From a checkpoint of a small mixture-of-experts model trained on Wikipedia.
Size: 13 layers, width 256, vocabulary 2048, 37M parameters.
Below are experts of layer 8 (counted from 0) of a mixture-of-experts language model. Rows are named router (the router's row for the expert), up (a neuron's input weights, with its number), down (a neuron's output weights, with its number) and show model dimensions 0-255. Each number is 128 + 24 x the weight over its row's rms, rounded and kept within 0 to 255.
Before each expert's rows: "comes before" lists some tokens at least twice as common just after its tokens as in all text; "mostly gets" lists some tokens that are sent to it at least half of the time. This comes from a sample of Wikipedia text that the model never trained on. Tokens count by the router's weight.

# expert 158
comes before: "The", "==", "\n", "In", "===", "A"
mostly gets: " \"", "“", " $", " ", " multi", "<"
router [117 136  95 135 144 126 143  87  90 103 138 185 156  82 114 156 121  93 150 116 141 150  99 101 141 110 132 176 108 106 146 125 167 113 134 169 154 154 118 116 111 129 126 143 105 130 121 142 155  97 102  88 165 147 100 101 119 136 109 138 117 144 144 132 133 147  84 119 132 129 135 174 124  99  92 156 126 100 179  76 121 157 121 132 143 127 126 115 110 186 126 165 108 131  85 103 174 154 159  96  93 129  90 107 110 132 131 159 109  89 125 111 157 149 124 129 116 112 135 149 143 101 161 115 124 124 126 104 105 155 117 134 130 167 109 114 139 124 113 129 165 132 139 106 153  82 179 145  77 127 153 113 133 139 112 175 119 155 120 160 135 118 132 100  94 147 122 101 148 140 119 131 105 162  93 132 147 101 129 141 126 145 109 176 142 109 133 136 110 140 114 162 150 115 123 142  84  87  97 135 141  99 145 101 121 150 125  87 130 103 101 128 145 168  97 137 176  77 110 155 119 126  89 142 137 144 128 153 125 103 133  88 122 135 125 112 141 148 132  87 170  71 141 133 139 152 126 136 139 130  73  90 107 121 110 100]
up0 [140 123  95 108 107 173 133 157 142  98 122  76 120 129 174 105 116 123 134 124 136 137 151 112 145 114 145 130 206 146 131 138 111 111 107 116 118  87 165 155 144 138  83 129  98 122 164 165 148 149 127 142 135 121 137 133 147 125 126 148 135 121 150 122 113 132 192 125 128 145 137 126 156 132  78 158 148 133  94 115 124 106 119 126 118  89 119 135 146 132 155 124 121 148 123 137 115  88 147 130 134 148 219 133 156 133 150 132 119 133 122  93 143  91 159 129 139 146 136 200 157 143 147 155 115 117 135 144 126  83  79 152 107 120 134 108 110  92 130  93 127 132 123 134 151 131 128 132 145 107 134 220 102  78 191 167 131  83 135  90 135 104  82 127 170 116 134 114  88 137 107 124 119 133 129 129 121 131 146 119 109 128 124 111 126 124 133 176 143 107 142 116 119 107 108 129 167 115 121 144 108 148 128  99 115 148 148 106 141 126 134 136 149 130 100 148 140 127 139 123 112 101 177 122 170  97 116 137  80 119 104 109 156 133 130 101 153 136 164 145 130 106 111 113 137  42 154 109 119 148 128 132 119 137 143 133]
down0 [119 123 106  96 131 116 183 152 111 145 127 135 109 124 101 113 100 108 121  96 141 158 124 132 124 164 127 121  80 143 119 150 115 127 114 112 100 169  82  97 169 132 163 120 100 143 129 159 158 163 137 125 152 153 144 155 174 157 121 133 122 129 120 147 114 144 125 121 159  69 133 100 105  98 137 148 147 151 125 128 117 145  97 153 104 138 119 126 127 120 138 132 128 108 110 129 168 112  86 205  98 106 173 121 114 104 169 148  53 135 137 122  94 103 172  99 137 113 148 125 177 160 141 160  96  94 152 159  94 121 117 148 126 126 120  90 114 178 164 145 126 123 108 140 129 115 155 150 126 120 125 165 139  87 119 134 134 113 111 173 126 133 104 130 119  90 148 149  92  89 153 102 143 149 129 116 121 124 150 107 118 101 117 126 113 143 158 113 113 105 121 154  97 134  88 159 109 116 124 159 127 157 110  99 128 134 150  92 146 134 128 147 117 176 119 100 129 149  85 152 103  96 122 183 137 118 162 163 106 138 107 137 151 136 132 151 127 123 146 149 170 108  94 145 130  71 119 120 119 156 107 161  96 129 160 117]
up1 [167 149 120 127 134 109 132 159 134 160 137 124 141 170 124 147 134 158 145 121 162 110 179  95 132 114 110 126 154 123  96 184  77 125 105 105 120 164 127 172 135  99 127 151 123 115 103  97 128 152 146 111 156 125 145 141 117 131 195 117 116 157 100 143  92 120 163 130 147 126 133 137 117 115 131 123 126 156 116 133 133 136 134 151 123 120 113 114 155 119 102  78 102 109 138 108 118 128 133 115 190 140 128 108 137 146 154 170  90 137 121 192 152 127 169 170 125 115 133 126 100 135 120  94 120 178  82 112 144  87 118 133 106 155 177 103 112 104 149 139 171 100 117 124 140 139 114 114 163 126 132 132 127 117 188  99 147 140 154  77 118 117  97  90 141 111 149 138 128 151 150 144 132 109 110 102 113 127 142 129 104 101 104 115 147 137 124  87 148 107 156 121 118  95 132 135 106 152 100 118  95  80 148 122 107 124 123 159 122 118 142 140 150  96 155 103 158 130 147 128 130 122 105 122 114  88  75  96  60 111 127 185 121 144 134  91 126 132 148 156 137 126 145 119 143  83 126 144 103 188 149 117 117 124 126 177]
down1 [140 111 136 121 139 124 164  97 112 179 170 117 112 138 104 178 124 134 133 151 145 146 166 151 151 163 109 136 147 126 113 106 138 123 140 106 112 156 154 156 102 166 123 164 118 152 142 103 107 151  65  73 139 119 132 163 106 145 111 125  83 133 161 108 143 138 123 115 162 134 105 160 116 154 150 111 146  94 124 130 132 117 141 138 134 126 131 109 119 107 124 119 118 117 141 102  90 102 139 119 143 110 132 140 121  91 109 138 120 124  83 158 161 122 157 154 129  99 112  83 144 114 129 151 121 158 117  90 105 186 129 113 123 131 110 154 124 129 172  75 130  64 149 116 139 160 111 172 125 167 107 138 101  91  91  76 161 116 181  94 149 173  95 121 123 148 124 125 118 105 115 158 100 114 133 109 115 131 124 141 125 123 124 113 111 137  89 145 110  92 155 115 128 160 109  69 122 157 146 150  94 111 164 127 147 154 148 161 112 122  94  96 101 140 168 114 132 109 162 168 136 151  98 123 136 114 121 102 111 144 153 159 123  96 143 136 144  88 134 147 127 132 111 126 151 179 155 116 103 130 120  90 163 153 116 151]
up2 [120 117 140 140 185  76 150  81 135  67  88 188 170  83  93 133 125 139 126 121  67 117 109 124 150 150 134 132 120 106 158 125 124 157 159 144 159 125 136 147  83 103 124 140 141 158 124 105 109 147 121 115 106  94 113 150 114 142 125 174 105 161  71 163 148 124 105 120 110  90 127 131 149 145 125 160  96  93 157  97 146 108 128 132 135 127 170 157 161 148 140 117 139 123 139 143 133  79 123 128 124  94 117  98 129 105 157 109 104 131 129 121  90 147 110 123 114 125 149  99 110 101 149 156 122 171 150  92 148 186 150 102 137 166 144 161 105 109 136 178 137 122 115 129 117 150 127 140 105 102 132 138 133 130 133 160 106  96 140 162  79 142 168 156 118 106 129 115 122 160 102 133 114 147 130 123  76 140 126 169 132 155 125 156 131 139 120 114 127  68 121 114 134 175 112 174 100  87 141 147 138 132 141 102 124 156 134 133 129 125  95 170 103 140 132 138 128 124 129 134 157 100 106 111 127 126 132 124 112 137 150 146 135 120 133 129  85 107 128 148  85 138 135 133 126 142 117  83 109 143 143 144 172 159 162 169]
down2 [119 122 160 129 141 147  91 117 150 121 148 145 150 134  96 133 133 140 133 129 154 132 121 153 129 111 141 117  98 123 139 126 112  94 117  84 118 158 122 170 131 127  88 178 125  91 136 140 133 140 101 124 143 111  84  94 133 128 137 134 164 130 108  99 124 199 144 116 133 125 128 137  72  63 159  96 109 112 141 145  94 178 160 157 156 125 125 110 112 137  74 127 107 171 133 110 194 134 130 156 109 154 109 161  67 125 149 130 136 112 101 157 146 131 133  85 106 146  91  99 140 150 125 162  99 182 134 121 146 139 112 132 167  96 108 140 153 136 103 127 141 127 132 144 120  91 153 121 132 103 141 146 134 166 165 147  85 178 130 175 106 135 135 145 102 153 114 152 141  95 162 116 122 167 128 129 124 134 115 103 145 146  52 178 151 140 136 141 157 133 106 144 126 114 128 159 118 129 136 126  95 110 125 125 106 113  78 141 103  96 139 130  80 126 144 140 129 122 116 119  99 108 102 144 107 124 126 107 164 151 154 127 108 146 159 128 132 127 157 108 104 158 141  93 120 165 142 144 170 108 111  97 132 113 107 122]
up3 [107 173 116 130 105 105 115 169 160 113 153 112 131 107 117 113 118 125 125 118 156 124 127 128  75 161 131 114 150 135 192 167 136 102 127 114  80 130 130 146 104 131 132 145 130 166  82  92 110 131 130 145 125 120  88 130 149 113 153  88 139  98 162 114 114 132 135 143 110 137  97 114 128 152 108 143 131 168 122 129 133  98 126 137 112 157 105 133 118 113 147  51 175 111 121 120 124 115 151 139 107 132 140 123 168  79 203 132 138 155 122 188 128 138 122 111  91 121 134  68 128 125 136 123 159  80 122 113 141  69  91  94 153 118 114 137 117 104 106 135 148  94 113 143  97 152 112 121 157 104 103 128 124 129 139 134 137 119 142 148 121 161 124 151 152 123 158 132 117 149  96 105 138 142 146 141 131 148 139 100 132 112 158 113 136 136 137  77 138 145 123 109 160 131 104  81 142 157 135 151 129 144 123 127 116 128 206 148 145 131 130 109 110 133 118 120 141 132 134 153 185  93 225 100 124 145  99  96 133 118 137 160 135 134  91 111 151 168 123 129 143  99 131 112 124 129 102 134 159 148 108 111 157 100 122 119]
down3 [138 158  98 147 130 157 125  82 112 100 146 124 104 138  95 163 108 131 141 140 153 137 108 119 131 122 122 144 109 103 150 117 154  98 127 127 100 125 101 120  98 142 101 112  95 140 123 110 136 142 117 108 178 182 116 117 105  97 175 113 120 112 135 109 114 119 118 152 121 164 134 171  92 114 122 109 145 108 112 142 137 144 127 154 163 124 155 127  88  67 117 124 105 141 127 129 167 123 138 100 114 119  95 155 155 140 142 114 101 121  95 161 135 101 107 131  95 137 129 182 142  90 114 133 128 120 130  90 139 148 101  89 127 147 114 126 144 108 156 170 129 157 135 149 120 145 120 137 129 208 126 122 123 114  63 126 147 182 141 125 129 118 138 145 137 132 115 119 139 126 156 139 130 141 136 114 117 109 131 139 150 101 138 145 177  86  66 134 100 142 128 158 151 130 157 118 131 100  90  85 110 121 151  89 140 148 138 115 136 138 117 129 129 134 145 152 111 105 165 159 138 155 137 110 142 109 115 137 138 113 116 130 165 144 140 120 147 201 100 148 120 106 154 187 106 164  77 164  99 145  82 111 128 151  49 111]

# expert 135
comes before: "-", "|", "\n", "==", "===", "The"
mostly gets: "\n", " ", "---|---|---|---|", "====", "==="
router [106 201 114 147 121 137 109 145  90 136 115 150 100 144 125 149 112 111 160 139 142 165 126 106 138 107 119 141  94 116 132 143 161  96 127 124 130 150 112 140 128  84 115 136 125 122 134  99 107 147  83 107 176 125 115 105 129 148 156 111 127 109 125 106 154 113 103 105 158  91 104 129 127 165 155 127 169 151 120 101 111 148 127  99 163 107 109  95 112  96  97 132 129  91 114  99 124 165 126 152  96 135  84 118 161 120 106 180 101 101 175 100 157 118 105 145 118 134 119 140 145 123 113 113 133 133 158 161 145  99  93 150 142  84 118  90  81 137  98 166 125  99 139 126 133  96 172 115 126 152 114  98 118 122 103 147  89 183 122 156 122 123  89 134  86 123 137 113 148 159 162 135 112 175 111 128 170 105 114 163 142 175  98 117 176 108 164 140  89 146 130 155 156 141 138 114 150  97  93 107 141 161 131 151 111 121 102 110 141 103 130 134 139 115 124 135 121 147 128 143 119 132 100 123 168 100 117 169 157 155  86 126 104 111 122 101 137 145 124  95 151 139 120 128 165 166 124 166 170 105 114 113 137 141  93  93]
up0 [133  93 114 143 157 104 154 179 139 124  89 127 128 129 128 186 159 118 149 113 157 131 107 130 127 123 133 136 113 147 161 126 136 102 111 170 138 156  96 144 123 101 133 175 107 126  89 130 145 109 123 107 132 133 128 130 142 111 186 114 164 111 119 162 113 135 113 175 145 168 134 131 172 160 129 136 161 154 147 113 126 109  95 128 129 160 150 128 116 160 136 115 170 144 125 125  91 112 106 139 190 109 142 117  90 157 144  94 131 117 115 152 102  79 171 114 175  94 128  81 148 135 132 143 135  91 107 101  98 125 109 100 187 132 160 146 123 130 159  90 108 137  72 133 145 114 119 101 133 111 107 127 112 125 112 147 128 149 136 143 135  95 113 138 126 138 132 132  75 103 114  99 153 153 117 196 145 140 146 119 136 107 157 128 115 135 125 164 117 128 155 109 120 110 132 114 101 137 139 131 118 127 132 135  95 139 145 130 181 165  92 152  88 111 114 128 108  93 147 145  82 162 117  84 142 139 150 128 106 108 114 149 139 137  93 101 153 136 101 176 113 142 121 161 123 143 117 141  79 119 184 133 164 173 139 121]
down0 [145 153 162 137 143 122 117 163 107 117 131 129 137 178 123 140 118 102 178 111 133 147 144  83 140 136 129 121 133 117 106 112 138 114 111 128  93 135 120 139 103 119  92 128 120 140 124 113 158 117  96 131 204  85 130 108 140 126 167 118 122 137 106 136 160  93 139 126 114 150 128 124 144 147 143 113 119 150 113 106 145 139 119 137 168 132 131  99 107 108 125 122 115 130 116  82 147 187  90  94 116 126 113 140 109 127  99 110 123 148 104 110 150 105  95 132 152  96 146 130 131  75 138 100 117 118 156 124 109 136 109 150 183 149 120 143 120 140  90 104 132 149 147 157 141 125 147 141 129 114 160 102  80 110 125 146 149 115 139 116 136 110  95 126 192 162  85 120  96 131 139  92 173 115 119 155 131 147 145  86  81 104 162 151 105 104  87 133 125 119 136 178  88 101 137  91 115 125 144  88  93 150 126 134 114 134 163 144 140 172 126 142 100 102 114 102 116 119 110 138 129 125 172  96 206 198 104 119 124 119 134 105 129 120 135 123 117 161 120 141 128 139 168 126 160 145 168 148  82 157 170 126 101 165 146 145]
up1 [129 175 150 130  73 145 110 131 125 123 154 145 111 126 138 116 105 160 164  82 110 144 102 179 126 144 123 132 138 161 126 145 128  81 116 118 141 113 171 144 121 114  93  99  92 128  59 123 119  93 140 122 129 161  95 126 125 140  94 137 145  93 120 130 143 121 147 141 114 106 156 139 120  98 100 157 107 107 103 169 135 152 142 164 129 128 120 147 107 125 151 129 113 108 139 158 114 126 141 125 158 115 133 143 120 158 144 154 155 144 135 104 157 166 111 107 171  94 120 169 145 126 137 114 112 148 150 130  96  82 114 126 127 103 123 119 121 115 168 120  90 149 174 167 158 159 134 152 109 142 139 150 156 117 112  72 165 145 141 126 150 131 125  85 109  90 122 139 103 111 114 104 106 103 153 131 131 126 148 100 146 115 133  76 109 181 109 143  83 145 133 140 127  83 145 132 135 110 137 137 122 109 114 117 115 135 122 149 109 121 135  93 123 144 133 124  93 148  59 172 154 146 159 129 161 182  44 145 138 140 150 119 134 153 141 121  87 124 115 132 125 136 115  99 135  90 114 168 146 124  98 127  68 121 127 151]
down1 [109 138 147 174 163  99 128 111 129 146  91 128 156 141 131 143 101 167 128 107 129  92 150 128 148 130 114 158 114 125  83 161 138 135 134 116 158 137 188 117 103 100 103 144 171 110 166 135 123  84 172 125 137 126 129 156 121 117 128 132  87 158 116 158 113 159 152 104 134 161 122 201 147 177 134 126 108 128 171 137 171 158  87 121 118 115 124 104 137 123 101 132 122 154 123  84 112 117 210 118 128 167 110  83 122 105 100 157 116 117 134 146 159 179 130 120 108 126 157 156 137 111  84 126 144  95 141 151 138 104 145 178 121 155 102 119 141 119  92 144 131 178 100 170 112 114 107 110  91 121 119 120  82 111 149 149 153  93  96 120  96 114 135 129 114 133 122 110 126 110 132 112 113 128 140 117 146  79 114  91 123 113 139  86 160 127 131 135 143 147 131 103 142  85 143 166 133  96 148 114 117 109 156 127 135 108 122 133 135 132 135 140 119 105 142 144 138 150 103 150 122 119 120 118 147 129 108 100 131 100 117 109 108 166 129  98 152 144 150  92 164 144 187 115  74 115 124 115 139 153 103  87 144 134 135 162]
up2 [170 153 151 177 160 148 132 103 133 133 135 149 121 145 112 161 104 189  94 122  96 126 190 111 133 151 146 137 136 119 119 130 160 133  80 128 131 140 131 128 107 149 121 119 120 115 130 161 119 137 113 129 151 140 112 146 131 139 114 133 115  79 162 113 138 126 181 117 121 143 149 150 128 113  79 161  44 184 163  80 109 129 124 131  72 105 111 135 162 123 138 118 124 165 119 149 140 116 143 123 144 117 121 148  78 153 119 174 137 104 105 114 172 126 121 136 153  76 159 171 123 153 135 145 158 150 118 103 125 100 113 149 107 118  91 124 118  96 116 158 118 105 149 106 153 162 125  90 118 134 123 127 181 108 133 131 128 108 164 124 182 122  98 129 144 152 150 138 129 169 106 148 144 109 118 115 102 148 134 143 140  87 140 130 158 116 101 133 166  81  71 116 114 126 125 179 151 155 169 132 115 103 112 122 126 133 139 131 136 131 148 145 133 152 139 135 149  87 118  96 131 155 121 134 134 110 121 172 146 130 135 111 129 130  64 109 102  87 115 142 130 106 126 129 119 112 150 134  79 148 153 153 145 111 146 122]
down2 [159 103 128 140 134 124 129 136  77 177 133 104 139 133 131 131 107  98 147 113 120 136 105 157 145 101 144 158 131  88 144 143 156 158 133 105 151 155 135 142 157 166 146 102 122 130 152 145 112 135 125  81 136 113 145 134 124 157 136 123 104 128 148  98 167 113 151 127 131 113 177 134 126 153 127 155 121 132 156 137  93 175  91 117 129 121 141  87 114 120  70 144 108 132 110 105 147 160 141 143  96 120 124  96 164 175 113 114  84 124 137 120 114 152 121 112 160  62 150 134 137 127 109 163 113 132  87 135 148 168 119 146 126 112 146 120 103 105  66 139  84 148 128  86 131 147 150 143 137 142 104  97 117 118  93 114 132 124 127 111 111 102  99 100  83 118  96 105 141  98 117 142 119  90 103 122 137 117 122 104 165 133 134 126 198 124 128 137 164 105 157 168 155 113 161 114 122 140 129 166 131 150 161 165 167  80 140 113 130 118 131 131  85 133  89 164 149  78 143  92 145 123  89 202  99 135 150 137 136  75 184 128 106 129 121 150 131 109 124 137 140 122 135 163 107 142 110 128 119 129 132 141 141 146 114 122]
up3 [163 139 109 153 111 151 154 159 131 141 129 125 133 138 133  81 114 138 100  75 135 104 128 159 135 141 138 131 137 133 150 116 163 108 108 110 107 124 139 104 121 108 117 122 123 148 135 162  98 140 136 131 112  83 145 129 105 129  61 114 115 114 173 148  76 149 136 129 112 154 129 121 142 118  95 162 133 151 128 101 128 112 137 155 106 113 138 139 120 107 150 143 176 174 155 122 155 133 133 157  93  87 164 135 130 138 160 140 121 116 125 126 145 173 145 110 153  79 153 128 156 140 137 134 139 124 123 126 102 136 165 119 126 148 127  96 146  98 152 127 144  83  74 147 101 157 141 136 152 118 116 119 159 129 127 149 105  93 162 116 131  93 121 124 107 121 144 161 146 136  42  94 112 108 122 131 113 129 173 131 139 119  92 102 132 117  70 196 116 126 131 124 123 109 151 176 123 136 111 144 102 143  78 109 127 146 140 105 171 133 103 128 114 161  81 141 115 100 139 172 141 102 108 151 113 149  96 139 100 138  88  79 136 123 120 161 132 120 128 145 127 145  97 148 132 106 113 157 194  96 155 177 100 116 131 109]
down3 [114 162 142 143 163 135  79 138 132 176 136 134 110 155 118 131  87 106 162 151  72 102 146 117 139 144 150 153 129  60  96 150 127 137 106 152 101 125  67 105 149 130 167  94 116 134 127 154 125 136 120 107  83 115  93 170 121 158 131 140 128  62 147 120 150 108 138 113 123 164 134 132 138  99 146 134 131 159  99 108  88 169 117 145  88 137  90 139 129 137 126  97 139 116 140 131 127 159 117 124 143 102 121 146  94 140  97  91  97 143 151 138 130 133 129 131 138  84 169 140 127 130 142 112 146 134 142 135 127 158 116 137 121 114 145 132  77 125 155 125 119 116 118  81 110 158  78  73 139 117 110 123 143 133 112 105 174 119 119 135 128 114 139 138 118  98  79 136 114  84 111 131 113 119 143 152 138 121  98  84 146 157 156 141 135 118 111 154 139 138 107 157 123 125 133 127 129 175 126 100 121 143 155 112 132 123 178 123  82 167 158 167 113 122 114 153 125 159 112 152 165 161 140 183 127 134 144 162 142  78 146 172 143 132 106 116 101 107 130 137 159 122 148 111 153 125 135 178  96 146 105 142 100 111 173 139]

# expert 143
comes before: "|", "6", " \"", "4", ":", "5"
mostly gets: "–0", " list", "–2", "–3", "@", " It"
router [141 106 146 167 143  67 114 166 146 100 116 127 116 136 139 186 141 112 109 141 155 143 123 165 141 149 132 157 113 107  94 179 122 159 127 152 145 106 111  99 117 116 134 115 142 154 151  78 151 107 123 138 161 104 100 104 101 132 187 111  90 127 113 126 129 117 142 145 168  96 117 119 136 156 177 157 139 162 118 106 130  96 149 141 167 119  94 135 116 131 126 134 164 102  82 115 129 156  97 163 174 131 109 133 110 143 125  96 113  95 142 103 108 106  98 102  95  86 146  66 151  75 141 182 104  98 149 114 129 152 119  97 145 112 124 115 128 160 114  99 134 123  83 104 162 117 158 120 129 127 122  99 145 165 122 143 160 134 104 164 109 122 160 166 149 129 131  82 126 139 108 109 114 163 126 167  98 102 111 129 116 156 162 136 152 125 116 154 103 136 106 144 144 136 107 139 132 146 165 147 150 149 140 123 132 142 118 127 140 132 100 180  76 129 124 175 128 117 128 109 104 150 114 102 125 105 137 158 130 133 131  89 134 117 133  78  90 139  95 123 127 174 113  90 154 143 100 140 126 104 126 124 132 150 134 124]
up0 [ 78 121 119 126 106 123 164 170 131 151 137 160  76 125 111 147 175 115 107 136 109 134  96 153 147 143 159  87 111 120 144 159 118 130 156 119 104 136 122 149 123 140 126  94 132 166 154 121  88 136 149 117 119 174 160 154  91 107 139 141 110  62 129 147 148  95 166 127 163  99 178  94  92 122 149 169 141 104 116 140 132 145 163  97 182 164 131 172 142 113 174  71 121 121 150 151 132 138 114 100 131 115 119 171 100 111 129 109 132 114 165 119  66  73  62 117 123 132 107 125 118  93  97 147 119 171 131 129 102 102 112 101 119 120 166 128 125 111 114 167 140 102 111 134 132 142 123 137 112 101 114 130 155 112 138 150 115 134 111 145 109 107 112 124 122 103 126  94 125 116 115 128 155  86 176  68 109 119 104  99 123 123 146 102 126 135 125 139 111 145 131 135 137 147 138 147 154 126 144 140 128 179 150 104 164 149 134 147 103 138 122 120 121 101 145 131 130 130 126 100 146 165 122 120 140 104 108 124  96 108 141 174 125 161 134 108 114 112 103 127 110 151 110 139 136 174 135  95 101  88 150 133 130 145 171 156]
down0 [ 89 158 109 107 161 152 112 151 142 104  98 141 157 136 176 127 128 110 106 121 120 128 130  78 118  99 147  95 144  80  89 100 135 142 122 140  86 113 142 102 164 153 140 134 135 133 121 165 185 125 135 122  79 104 107 144 121 118 118  78 146 146 111 111 146 163 180 139 140 128 100 167 124 130 163 116 141 117  87 113 130 144 150 120 149 125 178 109 134 110 130 156 122 135  98 105 173 132  75 114 141 134 148 153 126 131 116 142 145 143 111  83 135 104 130 143  98 150 165 123 111  79 155 135 166 116 103 155 141 130 141 123 142 184 128 121 191 124 139 132 116 122 162 133 120 109 143 150 131 116 144 120 117  70 138 162 128 145 137 150 140 138 111 172 109 112 133 135 142 160 138 145 132 109 113 111 152  76 133 130 118 137 158 144 117 125 153 100 152 138 147  93 120 118 126  86 106 107 159 154 163  91 117  93 162 129 151 110 146 115 117 104 110  87  90  91 118 109 147 101  82 109 169 115 130 182 128 101 140 138  80 117 145 146 182 104 134 110 106 144 123 115 140 126 100 125  77 149 115 169 111 124 129 124 152 148]
up1 [124 125 128 155 160  86 104 148 137 184 107 139 129 116 164  98 140 148 137 116  99 105 149 142 117 100 116 113 140 125 111 118  96 138 128 140 131 109 129 102  93 135 137 124 105 124 155 146 115 106 151 108 121 155 121 139  97 108 102 191 123 136 143 171 127  88 119 103 103 134 125 139 145 133  87 101 110 174  53 165 175  99  90 113 101 162 109 165  72 170 158 144 125 118 119 135 140 143  98 126 137 125 123 131 100 125 155 120  80 151 124  86 132 145 152 126 137 174 111 147 148 115 128 131 118 155 162 151 124 124 139 136 121 140 119 147 115  97 146  93 135 134 120 117 113 127 124  93 109 126 159 129 176 140 135  86 142 147 129  99 144 133 133 104 121 120  90 137 136 166 137 102 136 169 159 114 164 133 158 128 131 109 122 121 116 175 142 140 144 115 154 120  67 128 142 141 121 114 146 107 182 139  99  93 128  97  99  97 138 166 128 159 134 159 136 144 158 102 120 202 116 142 124  95 132 168 153 133 150 132 108 126 139 121 154 110  97  86 130 118 117 135 180 120 131 144  84 101 120 132 131 110 155 187 142 174]
down1 [104 134 130  99 154 158 109 166 178 156 132 113 138  87 112 138 129 149 132 124 104 155 146  97 137  89 136 101 101 125  87 130 152 141 153 143 113 133 110 126 135 138 150 167 118 113 143 123 103  87 149 132 144 115 107 161 166 177 134 146 122 146  76 156  87 111 105 118 141 170 153 156 116 114  98 115 136 122  83 142 149  76 105 142 107 143 122 108 132 132 120 168 152 144 106 127 142 154 105 123 134 144 116 116 103 126 153  97 128 137 128 122 158 135 170 134 106 134 102 141 103 115 123 151 176 135 131  70 138 114 124 147 118 141 116 141 185 115 132 171 101 143 129 114  77 123 141 102 188 129 164 128 118 111 130 103 153 132 106 118  91 151 135 140 129 117 140 109 120 158 135 126  87 116 129 109  80 119 153 126 164  93 136 115 142  92 142 153 120 136 122 183 126 123 146  85 132 131  93  97 134 109 155 131 100 174 159 124 119 142  76 113 151 189  84 103 121 144 127 178  89 144 111 161 113 107 134 139 140 135 117 151 127  96 148 129 123  90 148 114 134 168 171 141 146  83 132 115  93 149 116 139  85 163 107 103]
up2 [106 157 106  96 109 174 176 182 131 143 148 150 111 143 128 123 161 145 127  94 135 135 122 162 145 110 154  92 156 101 113 151 126 106 147 107 143 120 113 139 162 142 122 111 148 113 170 179  75 118 182 121 167  96 134 146 149 134 113 120 131  88 133 128 117 106 146 155 132 115 164 122  90 166 146 162  99 141 125  83 129 144 141 123 137 144 155 167 136 100 136 106 123  99 121 124 120 123 110 129 120 139  92 177 136 137 149 112 123 110 127 115 118 103  73 128 150 113 161 144 116 118 137 175 120 179 127 136 115 132 111 110 140 125 128  96 145 128  95 152 158 120  61 114  66 137 147 139 113 131 109 104 121  86 130 126 120 167 149 121 172  95 142 166 110 127 147 135 181 115 105 117 172 105 160 141 182 113 103  72 143 145 128 150 130 165 144 123 106 108 143 116 141 120 184 116 158 114 161 143  92 115 143 132 101 118 150 108 128 114 136 134 121 132 121 121 132 137 109 100 123 125 152 104 117 142 108 137  93 168 151 141 133 134 151 101 114 109  57 136 119 118 114 105 156 167 124 127 176  99 111 130 145 102 131 120]
down2 [107  97 152 104 116 164 140 123 154 141 151 166 106 115 177  72 142  94 120 101 144 122  81  79 125  95 105 120 155 105 105 115 103 133 119 172 130 143 128 133 151 166  99 116 143  72 143 138 135 147 142  90  79 113 103 133 139 148 124 102 143 111 107 104 151 154 129 109 131 117 147 163 113  96 182 113 129 105 146  81  86 128 132 133 112 101 154 121 106 113 164 121 113 130 128 101 103 116 115 128 148 184 138 161 120 114  88 148 115 120 101 126 146 140 148 116 137 129  90 128 132 122 140 123 149 158 159 107 150 138 123 112 167 121 103 122 168 134 116 164 153 147 161 144 148 113 161 132 128 165 160  79 147 129 138 151  83 164 134 166 120 140 120 143 122 119 105 150 136 117 134 138 114 161 132 119 148 114 135 144 159 126 110 168  98 157 153 138 158 138 119 147 134 114 128 116 143 153 107 143  90 127 136  89 139 121 123 123  78 111 104 143 167 130 109  74 162 131 103 102 153 123 126 144 104 187 131  79 133 175 153 157 113 156 155 138 106  89  75 152 120 138 146 131  69  92 125 108 139 113 132 123  87 126 115 136]
up3 [111 115 105 140 130 152 116  89 154 126 117  83 106 102 137 124 110 146 119 140 133  83 147 138 107 125 154 135 153 110 154 126 135 135 136 153 107  82 163 137 135 123 158 170 166 119 104 126 104 131 122 104  79 166  87 151 112 112 127 151 123 145 133 143  97 110 121 131  99  59 130 181 120 122  92 132 116 142 122 149 105  94 175 146 138 152 105 116 139 108 140 131 105  87 130 148 119 109 151 126 140 147 152 151 134 118 130 117 133 128 137 130  73  95 164 110 124 130 110 147 112 148 165 162 135 144 135 149  97 124  94 130 150 116 135 137 142 111  93 107 162 116 102  95 141 127 104 143  85 163 108 145 150 125 183  90 105 121 124 127 139 133 136 153 129 156 146 127 108 134 185 158 122 145 113 141 140 101 108 151 114 156 127 132 140 150 139 106 186 137 101 116 106 122 127 148 169  98 158 133 152 103 171 142 138 165 139 152 129 120 103 143 100 120 131 109 133 166 133 168 123 181 117  45 113 127  88 150 151 114 134 113 139 141 106 104 148 118 154 131  58 131 142 147 114 127 114 116 127 119 109 176 157 191 184 142]
down3 [123 123 133 160 118 155 111 132 144 122  66 121 184 180 151 101 115 133 101  93 136 143  86 111 104 192 145 124 141  98 152 133 154 115 137 145 107 137 144 151  90 158 118 168 143  90 116 132  81 114 148 103 127 103 128  96 129 162 127 131 123 103 159 125 121 120 127 113 135 142  93 182 123 140 129 127 136 153 116 114 148 124 130 117 120 150 141 111 158 145 121 147 112 122 136 106 143 106  89 202 118  89 145 156 123 118 145 153 141 123 103 151 112 123 183  73 118  86  97 126 118 137 125 119 103 127 156 157 111 172  60  58 120 133 122 142 107  97 109 113 131 160 145 136 159 150  87 107 121 152 100 127  90 152 102 129 110 105 124 124 153 108 138 121 119 135 102 119 114 147 143 127 118 130 127 153 108 124 105 120  98 145 161 128 124 121 138 137 128 100 142 132 119 107 144 145 102 128 118 124 131 115 132 120 122 141 149 169 140 111 146 148 116 125 141 180 121 162 115 150 152 186 106 130  77  73 135 141 143 162 137 151 160  91 116 149 108 119 137 102 138 161 100 118 108 170 141 124 149 113  95 166 149 140 126 197]